{
  "d_shared_expert": 256,
  "lr_router": 0.000491,
  "tie_embeddings": false,
  "beta2": 0.95
}
Below are experts of layer 3 (counted from 0) of a mixture-of-experts language model. Rows are named router (the router's row for the expert), up (a neuron's input weights, with its number), down (a neuron's output weights, with its number) and show model dimensions 0-255. Each number is 500 + 50 x the weight over its row's rms, rounded and kept within 0 to 999. Numbers have three digits each.
Before each expert's rows: a language model's description of what the expert responds to. This comes from a sample of Wikipedia text that the model never trained on.

# expert 39
What it handles: Line breaks before headings. Blank-line breaks ending a paragraph and leading into a wiki heading such as ==History== or a new paragraph, plus sentence-final periods.
router:615531511517557439477469501537499424526425559471460472531433493580530537504487478530433519525543455513379374512562510509445551541516506527492544484584626424512508494461521535540474419492587441324486540522477465497458579395392502525523555501511544575515472491528442542470504555435495380482472456528535562417464508453496466487468418539467438436487525397531526508547489462536525465464472532522484453505482535507548497465523517536530501638446547481537657526537577506515479529461481461504503624499552475547509530444489466458458442398491533508506467554499463644436521579484508566500556532488531647480440490448486479468527522482505438525526479470506563487480528496481507492469469499601476482519529366404496512517489540459460487515493585448582520515567467514495560513495406392
up0:483480443475559526599496502539553498558476541605453512456488539423506572554446499582453515477441466536540556479514417550482498524489532473530539618573479449432504470546492526474477481522562459465550569566513577524472440442462477487512536512450554436535459442550587564511544556473497472445481500577529541468418447492405542496436405454492448511406544502515476438500563521610504536556437540552504480574558532525548516493455468494492439551405478500473616548546516419395471476572547471562518463551477421539515478508412476437460485499404413500479359532500533569491513438445488497586487451501567612564504493492460445496477495544470453482496535473605503423501557400509527462508470434517447503508558451478502535513497513446635611530604584525516557559526504428435490550402459454
down0:465507537573484589371489576453479488514515480469472510524476432622432542375496520471518487504524460469441468445478561499488519588467457496431549443470540501495448445473465508577514417438500468563416466437525407477502532517520541510530403521515507494514456557456461423560424476521534492492546504499499496503497572516585506453638536518501388513558394459531507500525444505523558464466517469470431481479515427511470503565565538458477610554535537566556482506494516675553516544505535450462462575419571540456499517524627462442530499533556512449529600618516441548491493510589516498511493558575440476504472465468487500492505534423586604479469515495491520463472447606545498469531533471522538490535475480536414435421448472569476405448409495499517477407536467508371520468564495430
up1:435558443561515464518523494472482546477532439474501519528484538478581497532532509510451564491420492510538542456444484575532534419485554470476480417513468453399415479494460467476473520527517532473516459513491490511473497506522546563459495492442533506433429510444548530577600489593581592429439486458488577403473522447504385535455477527558433482491457496602459424571568583583428448449441389561504476470495623527510451589443523468432450513486459503605538533528547557522451486575566511522475480582534391571523569380427542522446545503498519658564579545532472579379533490454456525467542481511467476494542454529472505475527494432442448450557501528457448513544492512580474610544471505471482478537421521518526561559522490528433537525440516534525456364544491519497411459458515490
down1:478444513486534518506513576375517483481468495466463540463495533567447542496440616531507466388458483486509442515493520502490459506516497517474479498487506476601426495548547546559486542442539544485468558490519502531539542458473455446546500537618484463583588521550440479566417464394516429589531536539406478515470425448517544475584479432468526590495454549462505637510516484603501533490560548487517538510562463517495575450559545573552505507449502462393561503460468498481538451390460500526530571421485541433343440564506371507504501481475484455499438566524524456555511499484550501473469501426555452493504544468474468470429594577545532499389559431509537432528545545535564419561537522605479494505582536444452438396416601597523507476522500414468508519492486502463529527437474471
up2:535475505455498523510532486417549370502523398548509494476510503491511559414461534477500564560379507517456513453505585570452523530473566465516600498454513561475439471647535443460572491535566493547417522489570515565494516413443535524509489518503497543462444546505533479406601526466552487493510557435539607503493526550538468539456545474584481446498556574545469451477505499527545517452427557532391423569499554511516606535473552502536515557493420498461579569528460470453448522520499493483466527561544431525453533462405496522460556458534448556496568568503416602611589590531535503496510462557465553495560488442413523549417479405557503483442555516450547494603498405541516455493467455433554424515611484460481517492460497464457487566554525477516447505546499555451548426480434404
down2:443482451478492444472443555439484577540448524460431436482487486615467488587430427568398498438605409490454450422467508454363444509544548583455456512537480482541490444442476497571491545496484542449560517442470441503487575545473455504628504540511509470490527453480462592584484463520465468461477466508431501530453508416444514400621520525467521495469473484479545408537480576525534504572448513552638476491467431506483559603518560437508442579458547437514521483565500644494475482531417514530441514422477469490385562547531496395523523522444581470567464465554512577480422494496489510455535478500415421449454480472474510477466556523420533442468489498428551430448526534581512455500490497553548476443343485532457491514555516530506481498467502516517470454471467538495520514519582542
up3:528480564560581472532455579506550445504472467487493409514497488597506388544472485520570372465436495481510423449437495581534489506436467536505479561584528561456601436489549510488501467522535438554491577480554535447505369510456574484514525462492523506458521472512510443476514465440406441519511562469508514501509409424439514481436486494483521445460402452551543575522465448554510454497570485466463491495469488436609461550541497466513556491439512435454508503575575514534354527501512508571509435484380488595549436592441483417528502478408450406504503505525441482514486516513506498381577519473524515552414516414512533456632452487552536507548513551484449440476505470516499541448506424581533506391622485465530551499491543448482549477534510443486389507463461598475565490478559550
down3:517412470491510486586521484487464496548488447518394414575457525500509493426576557407591530494497462533487553491475481471556537558539497509504521561466406455477400482583525547508603420479544461482454544475491571534519461556492503509479500450509493581410522511366406516522501542566564412495447539439478440530450441476488540475506468413532509511449473492553483466486523487450466536511503615536493559559450629602489407460511492486495525503543494508421525509522462528504486613513350493534443563483389441466484468509463574465585514528554454422493484471466467564462502547453579432459493526525522537418468521445445457453495526549496521503549587560523514495544448473404405535523594474544512436435465530440520424445495514659526582455500559442533604435484534553538480500518489471

# expert 33
What it handles: Vowel-final o syllables. Syllables ending in o or a, mostly a final o in Italian, Portuguese or Spanish names, such as Gruppo, Orlando, Simão, Pho-to-graphs.
router:562558407398486498459546560560537496437455463605570472515427532550554470493480461458537533533437485562497560513442514564438429476497515446500451348532508478496489592494430510370473476474459508395475555572480499440540497501455405494442541402321558475484594621498475540460481511468533494537505502448578518573490552493582419440430525520492450508545482444588431491528544459480424546500515520505506509479436567520449507492639449567516543499392444485481489472497494403471475475499543448462486499470493441467569480539501520495573475476438566513493595457459485497493494482455514471493592571465429538471445469557412499458468492537498419513540454492574497500472502576530527548466481489524407462394496498498509550487531499499432452511518546553616617582528486484549455455551499514
up0:500540410466475496575486527511480480531405550461524475445400557487587568557474435551441543538502497408529551509521627552568529525508532593448451442499517412505567533531445437441495629481579374562497509535490487496380421510409452493530492570522496592481500509446474445556496525535477523427557534580573452476508417541511498494520599511474438607545487515387443401544514576450480498544487514481421468517504476475463525534372567483521536474531534553527478517508520468474455379468512463452469529456461573434546471497566549511500520468431510498476496479451468484470601621577487453467486507430587501523504487495430615483543465515506563476533500584456518459475524573636488493475423489487555471483528505487431559552556559492521512469451485486557479540555576471473552558462528447
down0:462467483508534467486528422534453478490515593511407446582590548607577515456474535452446575419446479461508508433503414443618501566533481422461519504460496562474482532461522616518525405522466481592527510422455463432467535488435581541480508524581478425552556526492516496500539451515421429496571486471396497521389457514537533428497321522557508485528501528434422507484530527515499434427490447455488478584510438495550485450542391550566466514425404532491537436475488516453526448474397584506534550521401523512520559444447524558513416565459480500552483562559515544538464456566441413481530508570485444431493442461558445494509521464458461579522428461461407412536424495487590524475525478504488524517459508472516449520572622510550503532524531496494442480581532486485491511519537539
up1:427526487519464512459457543516411513546467525533582479544509410500505511604544520533471483469386573434592421581478482498498568479572495520548546544514477520549506463506414556568500454479415554485534597539520553437464482461456531537474507470438544501455349494519497524555503459545417545467446546512514472539513540513533533566460458499605463463524471536463556482467569481499393501495522513445489554545534553437437511443433509467468534542510447475536480620531520561461547521381578577501526440488417521507560554464485545397379526484418588491512495563416444522573578538526408478585483504449523437442501556467397397452520583557433514457495509513563547548454517495485644580460510532468503577480491430472480495545577499495466484524458453452435537508547452427543564503566483534
down1:442538542429450520637512477558478480468436487522565457464442516620490485552560450480509527556400535480465451449497482552511572561437482545499498497590597540551537494486510494494443415584416436495574526454585443444549525496554398518421487511491526456494587511498533556565537442478549462465538445501425446450487551565504444457511487449430479443460481552527454512400550539515443554520474575500467509492534450433471625466434476511462536487394569518442532608542495459453592498523542459511527421428489566534502491490531510464449494480423424396544496502567499531564582459596537496535467512561563551425435474572543496489495482463454531442584453538451439528523430511583465367461491498472532557418484466492580524544507410483467501485481529554449428457431551563497416541478550476
up2:646606542470461551493471558610505460553492553486557476463543438505451468463538401442439536586462492534455506523516500368514448506576484520507517565498518507489486523484567455472479552502440493499503425548494528500533493531390482499502498545382417462518482469449486543499540456520465519527481523425554526479455417488453519570483519535601424494427526538466530412479645535424545473475519575497514513448516476582594567531542375515536511506560513548461526510394470505456498467540509563482625499488503494436413547535541517417553540483515530506473514496464407495461531459470467492538580482576415478527496473453515488512464556492480532475482533483573569469462490418477490656469549508475507470516655512500417530561474475478577556434501615510428488488518454561501535499376453418
down2:397488525537521554562556444569523578522506570553470503547456455443490516500429456482454479569456490482466488529446511467432430523451566548411487517473527461541530501469490455450553502541507483424549583495482484485451510534414540540465589455380465578559499504517521413482568528452483493562470574556529530538554444486510692512590491540527562606456517594447443461467529521452517504459451533519543459483518466486543489400521459504512531537510544452482440576540541491492525471546446605589453515492678529493494542451447612537416486561520474472396479565494521481419439505420476479453444476552452531501520470529545411521491561440514579478590484355549493497484535446448530551518564530505543517515529484447502575501448460557475424533575538435571511568461478477568467497417472508
up3:519487490406459456482455521470480480598496471404450440516524470472545502505469477581483523493630554446552496524542515523517530490595504515488490481517459491466529526503485472464516575512448572430575515569481479537376599473554479491559518382485470426470596485370546408464489441434533466427537460498446525495508540496478519499519520405549491503566512473517562419524417478425537587486370514510505361557493407564520483524529549510492519541559446504466503472526412520508585490453453468456459500500558551470480374466476525465538438545525475460561485554515449522639516528408480510449539576510542446402443517485498525503525533474497470564520498509420542485480502359520433455461541477468521553532467521548497445622544493453598547424553596502473539435498488463426553584419486513
down3:504377477428490413547496445501481490665505440443387564537468564386557520517525570489397508558517423393572510490490537472445551534574586434527544518437536508474531507431568496618426569591484446536412496533492501444360504490498594478552442454557503451524537471483524406433557505581535528581450496465492517544574550565521573528444505547539505468446402565454552548506405448563534435430464528520573550526515523537464485594528482453491469501442497542505357573510444507439462476476486543460554533564483497488520530486513460472483538494466563476534434471458491465588450441417500560458482477520456409535525482484615383532516464486511498503526394489438513494515536409487505507535524529513503463551568497540453502500501528480466492511546446493495560520528487459452513550518468490

# expert 11
What it handles: Syllables starting words. Two-letter consonant-vowel pieces at or near the start of words and names, such as hi in hierarchy, gi in gimmick, Ma, me, mi.
router:506522474505450545468500504510608523491482505434530523443512520568525508464603397486420525510465377559513433553520515413450467583496549504504586457507454532499671580542605559384462485544425514427404535512468473463499515420476477452393562472469498468445509482470490460472548510560446474529495452494513458468493470502518463536489485491578459566553510548568527475510519544473455647460469517447468530574505484496522458476528555566451525533486544522431581534482616470556520498504493447462448560481524562498557466530475432516545504449538440507488419529547408518593565453529473516555584474516556461555544394488488432478495492445579495580548476533438465505524482580440517540631494499470518524401530480398500510571575473531473451538497498588556488594529476517473420513464531639
up0:596451499442473479562550505472483472533543388425458536510425521526541598503429438441446515489490491490569546580506569580531541488472557438523634551505465450458519561509577639348546519525480509439488464513571502546521515455496557442443537558505533504534457418431451486502513527581570576593483511491493472517442468571548548613466506487447485476490427453544529469454492517454595539516484495509476440500438532508512490534555499478525511483440591432563538514402535467494408448605420481397494470503469481481468445491477391531527481556507536524484576606500522510591510436509497560511502459417523483477494444486550559473416465569436474470500366438534594427539488488465536474594493482432489422509493513548454514497511520521523488424504536608547548612520476504519451550520566527
down0:581478482476522568463494532455576549515419509520548554450526546491498491487497425542472402396572483502541463477457480625483561563501515547522572572428561483451452583480506466519508484575518476523467571475506434519411510423499564559486390542573544455475560582532629380490564481532496435528510495467515585534507487511539490543506597545550449507542562529436495505466514557498536554447498468457548554452487473500471539509388469492523497436457515520458409504455578465500480533489578562498513545452589440462541509411626464543509518464561378534472548537524530483466524470522545522447504454593495418436468525508538488500501521424508560496523586547422556540428425453409476528511465459487420557501516447454480699458573445464509451532461487532467568496520460532437541412493522458
up1:555556529534501487443470587467510540495527535453574502545484474481548482446501389551534528548411512460476478493549464479439533504482518483432503456522523532503569483535496481488609416555488581473549512509463499509456502515521460485456498583499507415574503574536431444443559438416519521464568558540521480488496484442546517524534460341506414481573482527509485414500510583523582563514496541494554506497482463528657542525414539553658542477568554485493536492472547544525464438438473444477429517469565555564445507493502417487444506484480497492527604471369506446498483401516429423427504474586546534571468534588534484621449472433470494564421522492401534537621497510558408527562440463453505462463513454499571559555561492541495498481454540465487488426434485571609513527519448508
down1:491465446450456476546468479461581466513476541476442480534479563482600570442371584519590474489375534481417480402478395442469536538608484449486476515523387473584459439475511476524540404471482444467542500435473525411466476479499491538484491527467545488406531458530478470513453428503471469484473493627525608525545485500500513464518401551472419465477574472492560512517519532490444488527461522536501382472491525526505515469555497520460464469475508529456374486532447482610545406555637549562440530489513519585535520440532526514493524425621530507440488532453413535522537539491591459528483442450543482491481552510443535503485513566603514529578517483516502409489487538554506573499560456456508604522426480464485416478527522491448531474553522648461527465425504558466517531505541397
up2:505471453437475512390473527553534465616491502427478426508506492576472531544548456540548487497516363511398489426452576512467523501557538638498447472564474383497536518466638555482480556527507433550518478513483584531452504515495509555440599548458528468488511546530511509480449469501645462517479495578499514497527539588465456477524493578482583492503537478435478485433417508383401584511511471577468512553525500501493473438458538511481456513563498515471416473563543523542501535547464532538497541473448427541534447517535502459488543565524476476445405506578468561480567493453491468498433509491553447595537476398505513533507541483496500548420585539566429503472479482477528539436528458420509470392554473559516440428481399542396573456534541602544531517484552437474441444495621445
down2:440389524520567518608446458588470450485464466520492533626379516521557558549492606477468507567455505387510562443485452446470494451575585530549596539483524490470354412446420429529530558507452508534538371540528533479514473509510496533540537572553438549482447446435523451475468503519491464614509426475560478588495499541496525599544476415498487540556508484489445542513496522443482485520458529431566396441482558497440441504422508489512492445505504532520548572496479399518504551477471433573506511535561463447512518563527493534550544463444524474519498408516559464520534561491513579441531523489545517437519505563546594411497518521530497466434402450496512522414517553582490550517544514452560485466513379457513435516448547523576421503461541561516507547506487385461423494510419511
up3:443497493573485524451538578411528513575557459497476500526509459440575407551425512528490526561485517398545466560455540475520516533472493517570473542559505432500548503456539483424458538569481458525494517475470504507432373391481550519376504525476530490431443556579557477444554529492494428495487514499607543477469446492518477425543520550473396515494463504466479600433551525505440575455534464458467506487495484460527454544458413392439540489411458506515466659515586570512544493408497424453453577518502513556508526520482550495397548522540476377555519508518543423544572481495486595493536552454588554503485515554568522515482503512633669454497541550499409524542491491561474459584526508502481494469496543498459504509482522610537483571600514487493515458486501458559566416548515528
down3:503437527576525537464427455424448520491524337434491582450436497561465462510478589465483492418436531588376489440406499433440515559529460510440464420515549459501516546570511474555344483507432597419448473568405581477498469471474449480502502546498547569466555559477520503466482585570505577498524476437544443473470466579564463446543590444498549615523574453480476528528464518531557572534457514457524458527431561494429419513586507581504479414501497462528571511469512545541462483512447465548510468522576497534468521509453521495431467508567559516528468552476672558538514509537536529489527467500525515405491530522518561516460488565501443576522512583495541541490504522380507431487418583481490504494485434550545523436510486553505486435466477470402501509524511595508464559514498557

# expert 40
What it handles: Semicolons and port/und pieces. Semicolons in lists of scores or stations, and mid-word pieces such as port in Sport, is in reissued, und, round, ch, ner.
router:498438484506501508511528455499467464487457479601531422481506438615542400515518533510478512584536557629500448498482497571528469507523463477458534523469491458444557422501483524542533397539476458540425466552457505505525557482455529551457533410473527535478482472507474445498513484579485444427508456518535516523476561541581512502560512515514516537382386539525538544538525455422523520474488546465485528458521550508550538383498438628460565548474441457480555567501496461527439555464529476587459421624595521424498455492437513478497510362511519430463547496483497522562507514514456528488514565477478612464426535514512475515561426462454470529507472534595583467441395574460577472406596444448470582612568570474494590548507570495431482542421519556435582533552430492491490460508575425
up0:456519531535525482453475517578452481495452441549488470387387518469423419506507451542460537492578510491565515583454518557468405508513511415529462476493537538476550453471510567449460457498548469481519587611508432545566504491579586526544471515493488370522501503552522473505494461560507498393490443538474517487495422426467503584525457542501469565499459523434554404537471498450540565482459569495471433480504519433470480467443526563500462390552488537444563457499443521498518456505445562481364524459471514493435470515564584604442521500514529470541536618425478433596485454446444626483464594500518578435467526460497396476538490441418475463538491486493574488485599503555517543436663430522508505518503442580490445515475501476479458566500473477527443460458419543450520579485406463
down0:493510466489536449455510473505572466536446442485517511490473493504526409526623467491467497477479529435544592502583476550506491465529541453472572530486470509575522513414622579455434463508470402535587664481489533496547541544453426517487465476522389551464447531487508508478526509415420507516502564467467535516526410496468441425531520545521529470456566502556523503526509468451447451505552481500532486439460589454510446491524436363521568502544597524543477464572492540492516471573459503532577526496438392493494507483424432418509506478592495473560447553475460478491511446601601538430420493515451549544633532507551488561537565432464545402410487534617553453560523455488576430550565456425424512537567487549522484444461447486502457472496513477484427489370542491458526533515574465
up1:493531501464541464450397525447453523483513538337494488506498498488485550524515498533509432550517486521527442615524452476486381504481559454540521489461512432508529376535572429470537511511441546380580533517475574524456561526515502541518552415552482527510441600510529507467562430477526385495432481526511522521582526448509421598448496532483447476478442600536508528476467520470471459626473464595550499438582456436531528453530514609516447531538472409475447512391541471476481511573542474556483564478473488527389518537460568446467545526570474536569477500461475522514442416600507495445425463500506504541553521445561583512484430515508515503537456546520577524491487518555549429527472414491537528529468509494606493487495529545468489545508532441481448666559562503519471387491621481
down1:483474450505488499505472483484540466537519467528442457584486438567483588443448528487514546561502493464456511530512529537494451551527490400491484416541513578496441443543551506540584502478454485420611478498471557484524514476513559573460403440469493543476522466526513544493427554478483496471544433447492560569515492507413465552563478479467540481488372478496511505570467506506448465621493436454448412485594558550463536484437505536471507482516397508496507405541486539460470441494481567441474538516498537497443577520434530579503414537511462464477578453534433476453524542562500548528511562576594517459483533523458568525399518644466343475495499449461590397573408572513457421515456574541556445543473503566520534526551515603516539468473495582466496431350480436509600540497410534
up2:525494475490545500433495414486515505492491477572426591539541569428486583516444438394511453527448473513560496478487506572443460493550561515479502444513561516495601498527470498524499525418502524576459509454437483511457550447512407538449630520517430395555537545576488512501548464499485446424465494648483445532532422475537467417495501519451554508533534572503500564586530529580615531528423454492531474433547594430529451522516422522544517522489444585497568512497525520511541369514525468561400526554490499477479495405468546512471456547510461421494505521562543494528467473642487550618499471483540629466488490573430596632516473555482522476547382506513497495522405485521455529408495461504444547540495539439559511514490491557524488470544503406430487525455477475508440470484413497
down2:475468548501515472517380443498522559523584488388540527395399504484413518517483454443497457488429506552445450491584460559540448475499532519469583497494371502568482559505559504535430572463559546481557500485539434477466441464513480582416481402501472544544487537527514498471571518640498498499470485579436513484451570508712514508457479525486395505430451474517561504559573571465585523481527533471524593484519568480582597529448450402416465435496462538512512509505508452522477497440464429482530471448564521480466594491519575474444498464537503517508434505529513463478450486541485502454494569482576505515542390416463556454493535463474600477524487574472574544447564540465500504546567573527600424567506538551474473550452472499539475440559501462534513521539548464453510597478448460
up3:459423468532546474574476446513476502478532497487535513542505561549592529470412528538491646477512455468501464489381542551444510549379542496556505513487520509494464439576455553415413420452460544402505479484451492495531420456508475444513473548522583526473529572554523535566506441530470500534502440568441557496466457410481532497471449563485508555504428519562391412539463433440456476452503504512476526435488495537494510485439462610481393600441522434501473550504490477522596466483468579548593545452446642482475510499469496554489428627516543487469431471515584489500483536512467436481562432482512536501436443560594437547544507530537468535622485461567504502512520572492532514442638533514530530394426527495522501469467503478543473427582569561481458514455479490609506470516558438
down3:461494464457439426479631472418510474459485473500423537547447464432501534533569527551430540480496499513574526461439538413503438492516509409531494552467521520504457456366495492432543502524507475516559442584456449573489514469485370445434440494489464442591409513552462529529457570579519505542420445472551443465577524433486518421536527490466429583413514487476465506461469438502494517513471453494530482490455506630517542459530612463508560465504494449485657487510495453416520407405522560539543480534488466516518476514508611545554504457425566502535512548439487435516494403435461425562475495590522528501499419480505554467388511580542556496491425532452470458488494597551477519499569588350537512456507516526513533560465578508480492536481465465421481404516460497449521518536543535

# expert 52
What it handles: Table cell separators. Pipe characters dividing cells in wiki tables of sports statistics and election results, plus semicolons between numbers in lists.
router:665468463496434468492480523505498541570502629556483546466525422510459516435481505477452495476552539493441482574573505457547520572487503454490539360461551510437578520455470470487494548426471524451460441508508465510576488461446500520499522504473471500446569468429526535398511541444542559481400471514489517490487492501561563532595591436500467565584512478486620501499552532432535558506465593458520477473511462408540473383475443482485514523529504480480556585518497412530412567493531523538473564463605518411531502494547506530569524578523566481528474479474469570503488452474451496527582425502433478439472468502468442480526420413531515515524539486579535632505431539433559535543490473486393562459561451373557519557396444471476443582511514565514497555571514494627472448502504537
up0:475489474547428508541505493484491441454418463570542494471505512575546468489496422474499507565571522432497503463617455440484512429529532510415555465489441407557579524560505585486481551518467428523476403507489538633474629446512510426467457525483497514493537481506517539414445537563463530531542455389519477595534541321450517418490445523495473506543548547496526556575565467487517514433568350545512565482578495483526548451481608542468474482479533521557540456468444455537482494505509592568523535401471490486577582476496533529541474551564501492503426508449472590436463463513623569509542435503577490510501445478529520533556506495525461528472446522580500422321522550446546503468515506525497508479506439439489576461548592561518488413527470483493544491455520449506479454553449537
down0:558461551602523514502584461542573546524514555557350561487519546500466536513487503545489511633505425427500542567495480489450524508499515470606452480512424499494400460522504492472569508566471498572514575447481431445535493522595523450589577475518400483454426476512420480571529434412509460481471578487580511440412552538561515480505611525502562567531518401484466509400456540520458553552561492517497563519448532491432381604488543554531538526537530475524511514537421482339484466411456495458554583459487530449504558509479470436503559543546477525514506554480596525439584490489470454514532533409542484466466534402528482487445519449548471496475456515511553522596535535504526430528485575505423527430522442514566416527470534468474452519540625474492469464531456447439482490528532449
up1:525424459577544485432551543615515484558427530442547552525561459508562470585536478624534445540569505543431447514488473457519547494472454522446577451476656493515448525521551470407503502485395497523517521509461484510535482490446416464527552472454441470531480417545529450584462521529607457525418491529511480472501493536509430456491557427430610498528525470561443471550585536551432518550510615520464583509445413417457406552521479486482577462317582539482520534453531512427402490573512423495498553525508433450531517541470482484470479479555474549464444508509502497499459492511508499483556453481492387526455491400529463483501551466493543505503550592406466468552559429387573491524436492456510528466503460497448504522473510517459548419442450476530564559563552517551527544567513558
down1:548446471512575469536526501584522554520471413493556530528500541522417410515620452462573482510531468531453605449556444501557459486465478495427600527465535446514490512463411471485532483434459534522405496513473505558525533539490488505421582461497473457440563454501445533544521540569544426486518543505505496456459461376471507486562483509530557459490428417513425493599387513504455433457598507614475642525449415507525411542434521528476567512471588476523512444476498460388447522544489520519445477504605449474495534485448532468485495542490463546413522483526529492518546485563492489542573511428527494536532490398586512485636498520530528581473465540541555527510493444518512527586544528437471541565522504371470646550419513493517530467525474539560508503516438416440532430523406551
up2:520509494503453623482570458560518515448498391520484546460469493493460462425547399507539455518479524457444644558545474596416635597490443528463513576513410510429463556471513540461514453490483484555501484485443511550422464387514456493522459566495497592518485503462480462407481606519554562516518510530483492482517454476468544440544552481443487576485430461469519469501587494581532484532411554495552567456497476497480513464500457562516541525484417547461464499490511570484526449361500514502471440516429488418485591406514448541460510477572482512539549501436475438482376508555547493468472442472636441479480533652533520479503500551468506446424519540493396465463545574513462632468540504446457497555437377550519555447419592454527529504505513466497523506502459468509519492469513490
down2:570606511446464514500539413425506434586542602415414485486616474566464493473444533518404545466557531572530500509456516477510521582462479410536581485492515484413468471610543497490537489464531466483496634495576582456472443500516495503440514488505534583459433493449582522526495468379493465476496606455557464426466474420553540577453527537438509427484435453523418561447665584522536552511490492528499523542608511629535448521558493488511458499539415547556543514500543529509509547446516457552455501541476533576424457457467476487500374529498475503464534530409512460536530500562438498472503447463524469443468474459420461478461480506634478442500504448473500485476460558511572489424421506536486476559526463473445550518424556511399476508592515531484529541517510493509528417529468502
up3:410476542439490627529463499461457461518421378545477525537533549486450548503440503477546452515410500500482506518547465499469502435381440565480491569456525458507547468565492438467525519495471530423554523557485463405463519453530595492505501523541426496475505554460464541613492448542481422556484463663557533413518502466517515482494507467455526455497458480583503449620487558500498511498418480506433465531502539473467504601458481481490405553457591497497549453466460495572542488550524492484464572513400478473633513470433494506488420503510538499570524367539539503560495511397430548477476495472566479464460438456607513582452573497455520505517526515471505591471532538468463570403457482582544448384395470490536479450523477438550508463427541520580456539483481584568496551596464541
down3:531611471506480457463478520538466450524542504506479510468487464452516463521512515594475454464521487485401408461506429481457550538538380516475398527561480521462490535514536474481574512519449531536574422458535506535423595536518578390524524501465468416437547452509503479517497493550458512430517480485503491484499561451452471480498596502472502510470399496546556438487502396477527549465521374571443545500582453479612455465466524501493491510510423469513484541602495481605608457446504494478489530469493455501588511587525478488494520611490462403591565519530479594448480451509454521489524505469502524648404500437527522505454430520439485542395516488499575407468475485506499574478408524502561499547417405509519531437518541460390417457407458509462477544466537461442402495534480641

# expert 4
What it handles: Word-initial syllables li/ba/po. Short opening pieces of split words, mostly after an article or space, such as a-li-ens, li-ttle, Ba, Po, b-roadcasting, c-li-ppings.
router:615589499522448478483400534494531463425457468518504435474543519419579543529485387512495533510457433604491494528507535443447467559451585490538544496504533452479570577470531469505514578472491380551484426499451476448524586526376486465495492449472506604438594531469465433400557496474496502489494510527545560446523470483463538462479503465459496607590431524648512502486466499434427555375492594490475505573501549513479450477456478513426510566430428408452485637584502487487492510437499504509394520494531459475539494521511524504434551430471502412506566565472464560482568472444492508594542528425530511500437534561355573464473500520505450484481547488482495548538450554527428482486531534410552550484522547574475484573484475438449489524518474531506542579562532447466527479446536564
up0:488412598524461464391517431442503493534515468581456434492643578441477448493506519487523513540396486471504516522488525578463509465600523536509497539432530580501531466473492499598514465464551444506529525520550511497498579488568451539484534485531516446404471482486573418517500440545504469544485542538494514475561619486461515532529427475548554453526483535580542483484451517472462560501430513608497549441438441473501514549486490505481496520509513427602554457501423538504485495574558571518544573616480540461650488509489537533442463561543618434568487497484547515614473491428490494462427502467588488435586469447430450557614501512512492482566448566454525470566443529477536523529527491457504490470492431533432423531503497510455531471557493629460629566440404581501606509480513475
down0:478614491579489519485527461491545508455478581474511503479544396543516576568526377512495443432502492477451416555519486418480477502478502593446541492482503467468579450426446525442483610529581472471541525481405580513531426511559486509493531465408500414380570512482407523493485476486623407450456575529490492520536533454473548491519487435446432612484478496512528399540322482478522512559454474546468504560483450501587534456458548484450592491487538516582516461453552478567585427453481509491479548405531449495415561491484457433576497434499575517535441480548399466437496480474441409533481458546493518498480590444479507424534437489531524469543506556522438520515556425514507540487414507478532464588552447578473457500481532486499556477399530466522492470467520521530557488568422539
up1:598509467498412496527473583589529466551525513487441542576547388493579512473514439502553534504520480412498518555558503544503529530501518568408557535578455417538531552505535553591582471522518529525450495550433515380485496442455507468610468427463534586480450502441486460516552443576510557443518595491520510435436524512523540449515488476481479498537472491488503400486385516551566453484560546499589534437429509473408498617600464616539505551507446484505471499513499518485508534478556448538436396591457572494389522580564517557527484567520514480429533526353490437488526507451521479565461525534514438433534497546508465497566454454532514509532577549481549495477569485550588426529642563468536499483454420516505528454460520584506495507541462517491422558508511561526580499522548569
down1:453546537496393467532463435572582536420464460559447425483466396497528504444535530481456478499478517515507537472542494538505510551523498493471414456443508555547475532522427452445529497478451515480559520429524498449538556516465548450571512531590528480495482612498426552550526512543515548498451439443497465563490480552496467445489397498576572493388490429504537591425494442576513574540523515495540468499540481528595477494504555429542416495534435476499494423479489470545581497512445547496520580553510551476410405568554518564550469508565581384457540437514556495454543479494497550494500464449518426564465553415401428485460445460528565494544403519542624418445514471472484482482532597580536498445539489435578455439527460515585420561475461484553390496510507422479541559569638459
up2:441498528482521434507509417501547401412499492507446508501452489530563469411474462436490478562588555536499539423605593444593478550523540460554530465509494446521437517474486545485484500507537498589388580521477394511552549538445565523478463527594410490595475617541482452546468450497513568488461460474544523519559456533470546462430489509505495555498544579517427554517508563572471602458456540387512570391493443513489501501568582514477535484517560479519495511359532381511465457475458593572404555540585543454493452528517493474568466505506454617429452556554499422529502531563507532444516515515432505541534480507555486496497380510528516449488458482530491552448450545418460524392455565413535559501461516485518424554489538598591453529503480445488544489511435515480535507480441511
down2:446476588605541421597497465504434494515554587498445416518513485381461481553504438436445459546549532520510405501471506461511532457401462540496421458499508425457509483451414528518513512542485489608545468531435497561584589547492506509536480469509472539571496560578483462559568635466444483505457504456513508559621544552472479465445607456451469517497446450414444535587402543404526480611539486464440423507386467557477461502539566445506446557479424485417642478469484506474472510510477469541518554464541484533464474526520556498575535441519427453491496521492519455431511474510504605445565526475502548513480454429488561551510489515411480526429494527407510559437478490599456486581467483528560418481500497519514469553446441515520468474538519461515455428513579491550516374527501520
up3:550500489472590526551502480424531562511475497441486513406462512447490513478529439475497399477540505457602559501467434563530447539483552463477475435555518432501526436516573502580473526450452411594404511543454478516527437495492489468480518458476530552496508410485467496475497521488547576485524560512518439555480475520438504580440512473568539551583518438542594535548408540476457536473519470430447445501435560480531592470515492468481549467417522517473475606447494488528502446425535497480604435537447487476469550534587431466513495552515529533413524469514562535419428644431366481541525501522444562472528477417471482567456456409541473507583548517574501577515495436455524437422469562484435560355524475431535481590612430513525451512479424533447579434537543532571517485553483565
down3:493486518523361552607457461533534444523512376567482475531509526565503446433420500499481458477588532481521450497535480496399485489489566521547527554547511492529513362512549557601457563472459475584487602508439542475505493505520500473520526427439525570492582450400539532490467513461521510575538459506547459428478505577485506486471559528522479446617432463478491566449488450485474456560546346496479564431477548612461578554398505553481561505490442547482517483462522548490569550402532438464575526600536492503424565538529441488452470515566472606440422532486422536492496459468454458453458501481466530498565507531557471425496469439451422525456494571505432447446505483481461533494523430592491541579523511515573445515588564499502440531572494467503592533478478567431520541397536498